Weights of a small mixture-of-experts language model, trained from scratch on English Wikipedia: width 128, 96 experts in each of 11 layers.
Below are experts of layer 6 (counted from 0) of a mixture-of-experts language model. Rows are named router (the router's row for the expert) and show model dimensions 0-127. Each number is 128 + 24 x the weight over its row's rms, rounded and kept within 0 to 255. Numbers have three digits each.
After each expert's rows: a language model's description of what the expert responds to. This comes from a sample of Wikipedia text that the model never trained on.

# expert 60
router:155140135103119142145120157110125107151123110150140140125123134100120082169106143205125097170106148146141152078128109126142165106123128127123084161130063101082117158170119145108113134102099170107118158098092099127117125119147129161100142112152129154129133127115148135131102096155129170150109121118165126118141126118132111111115129140127135111096160113147120193078081135128112156120134
Description: Commas attached to word endings, semicolons and the word and, in lists or between clauses, such as Switzerland, star, 2019;.

# expert 7
router:117121078124112175168125136109123094126088121140092159109101151142142137156136157169103096156139124143119130112121130088122183105091101114150124139141139131103121151155168160147137176107135165153138148131145129100144132095152137154128148111140114151148074136100134143101110130175161144121075140125163157141113161133129156116133083132105145109146159132130064144076123118133132142137139
Description: Nationality, country and party names plus capital-letter abbreviations, often in tables and sports text, such as American, Democratic, SNP, ESPN.

# expert 35
router:123123069131138150155146124119097119117114133122104120114136134126112126122166128154097108137169112165124115083154135124121118152113101141126111153119090106090084136173162108163161155085110167158125151129169128125141156092096153166121120143121094143153113136114117077082131092117128166109107139168143140170114143135155171097158118112123122127104110176122067140121115132128109141114143
Description: Short inner pieces of foreign or unusual proper names and taxonomy or credits text, such as Du-is-burg, O-ro-banchaceae, Słup-sk.

# expert 10
router:169155114112131150158127174099137085145114115122144144134121132107143088151116151197121110147096140135139138108122127124133177116103121133113111175133063096090137166190124119114110139092106167118074163113104090127118122126144133148083127119135117147133152130098130141113112112161121161128101122120146153132113145125140137106109127146103143112102168142159106195122104134149099150128133
Description: Commas, semicolons and closing parentheses or quotes fused onto a word end, often after place or person names and before and or which, e.g. s,, ),, e,.

# expert 8
router:127124097109142125184149124139106116126142125145090117131121107127086120127112149153112076123159127175106130072134130154116107129096099124134122171116108114109099146168174117116111137109105146159119151118113142130115151079100133164104102134122107133141117131104079089104126084140143189103120138172160126167124141089127172086154129116108134110116120177137080152119131129134103128116121
Description: Pieces of personal and proper names in tables and lists, often sports results, plus pipe separators, e.g. "Vincent", "Trium-ph", "Holy", "Team".

# expert 16
router:100118093126122163144144147092114128132094141112086164096139151152132111146136170157105122163149097136132110102123100098133161111089098107168113165158125119111137169173124154163151169094145178136126150135157114122145134124161173169108101075082118147130082134092109128104088134166135161125124133125169129156121123126141115112138101158122149110122149111146104141113098129137127155131126
Description: Single capital letters beginning an acronym or a split name, often in tables, codes and abbreviations, such as T in UT, S in ES-335, M in Mauro.

# expert 45
router:105104117099124130135132122117110107137104177134123111113124130124101126116131134192104108144114135141162097056113163080156161111124131121151106155126094117127112112179158149161131156084148158142127127125134123152094129108164164153065147081120128129184132119131139122095103100183136159114074145161116110149131133132142142126131091109106135114102134126155116111102126098118117138124139
Description: Raw byte pieces of CJK, Thai and other non-Latin scripts and symbols, as in Japanese katakana or Chinese titles.

# expert 11
router:134149095124101119122122141102107122132104147131131161064087102112107095158116160136099136129158126143168133128109125058120100124133137139097127160133120095107097144144169138126118149114112142126107122132171151146148149137179134152049145125112101150153104136083119109103089115143134143158122123117183135130109156125128142103165147149130095157127146102120094160114075102127127138118143
Description: Middle and final pieces of capitalized names and titles after a first letter like B, W, G, such as -ards, -oss, -le in Pendleton.

# expert 2
router:111122106126154156155145151135142089109095113104112130139098123098119113138103178128133107126150133142102126139146138085137163108096109125112109154135092113086119157138161127141150136114154182153104136151142136114133116094138133153084154102101115147147072151102121136087075078176142160132137134078146145132108145132114151112122101133094112117114163135123096144069095128149092125122098
Description: Values inside tables and lists such as numbers, closing brackets, dates, coordinate letters and position codes, e.g. "2)", "°W", "1990", "ST".

# expert 40
router:128124075125154154155137162112133084107124108127123155140141135122108096137115167124120113123141089132131124152152166108115156118101110124123106151116081105079080145167109119151161161094115130142131168129171125139128123125116140144096124098112086155120112142112104133075066107159141161117141147102143123130128143126165155101107089154099120127134131158126104145053078136125129128115129
Description: Line breaks, section headers and the first words of a biography's opening sentence, such as He, was, is, footballer, (born, and infobox fields like Authority:.

# expert 4
router:129112118097121132168143137115077120135093099150076169123099122152103103118130137134098085155157132142150138085095135085150164098101092138132096124141083085085143121147152118134096170074139128138126153100133126134135115111131147188115176136141126136141129127092118106087125160148181128144113120134145142130114135132132145119121115118108141129143141146135081126062095113136126148142138
Description: Words after the, of, in that open proper names or modifiers, often in sports team and league names, such as National, World, United, French.

# expert 32
router:125137133114112133125141080135144096147110112149121175123088130108129120120138167164114117108136120147134106088146123091126168096134102067120130141114113137062134130148117143126151118130099147143080121102136111121124125125106147176113128108092119148146116132086118080101090127139139140142114141062172126153124145125165125151122114140148141146103136130155105119044076109120136103115136
Description: Auxiliary verbs and "there" in prose, plus decimal percentages in census demographics, e.g. had, were, "26.8%", "4.1%" under age 18.

# expert 27
router:126122136123124123140178134152122104132134159087111126088128157111112101115117129160103121143132115133151104129110131068136127078085131131161086157109119100093116120150154122152128151108126127129132129132167119116135125117154160164073113112124094150111119138090132130112052137138164139133131149124146099160169105113137115063081138158132149136121135117149116166110057129111127139101147
Description: Short consonant fragments starting a word or compound part, such as th, w, St, and -w in two-week, shipwreck.

# expert 62
router:135090139108151107171149093114117077112118138178141137094131128093111111133108136141126116130140121135137118092132163092162161126086086141137115178141110124082088136163148152150141123111143136189123113144170143129129104126149121145079127133128135174135116143109093100132084157145164145111127112116149133142136136144138126095161098137112135132122149150133101135054086130133106163103151
Description: Field labels and list dashes in infoboxes and taxonomy boxes, e.g. Born:, Country:, Kingdom:, Clade:, Coordinates:, plus "″N".

# expert 63
router:124099128108111117092127130135090055125106106139120158118143135100115132151120149178112117146155144138135137099088133100169131093082098121156116170133119133076090151140116150137120125107134143105146135111111123144107194104104136166084128102115098193137108110146089138116079109147155089144139162137138113125098129109144104118127118158143128122123141129145126129072093104143138132141142
Description: Sentence-ending periods, line breaks, and the first word of a following sentence or clause, such as All, At, However, when, where.

# expert 43
router:121122116100141105139134123107132075094118122097110136128123120119107102132123115152081097116153115102142094102100105066113140101130119122124114152160093081118144123162128145150139143090122137150106128124150106109129132093160163171078128098127113130163113147110111086112076132156120126171093140080166134158143146120130124104146120120118164120089166111156133146087078114141138143112091
Description: Short lowercase pieces beside numbers, mainly unit abbreviations such as ft, rpm, mb, cm, and items in numbered sequences.

# expert 28
router:108157161131085135126135133154111086127119132158130150139149116115098111126139149165136123108116129120141113088095156078157143082079106126138102158113103106026114155136120151158132097131116140127098130138131154149131147115126132164111136111126118134139078134119091137093084112169167114162123153101149145146125115119117148134128144157110098143091162153108099129087092135147121144122135
Description: Word endings carrying a final period and the words they close, plus the piece est inside words like nest, Charleston, clandestine; also links like where, However.

# expert 44
router:139129121102088139157100163079136097124096140140109156137125127110123113162119168125108084114143137144141128115141126118129129116071112124154124171166091111108105153147194124161180112104141149144127125099136157132145139124160112191102130095099085143112137149121151122098105154140152157106125138094150125121139128156175135095138115091100145104114156138148123146089089140135137144099102
Description: Head nouns closing organization or award names after National, State or High, e.g. School, University, Institute, Club, Award, Theater.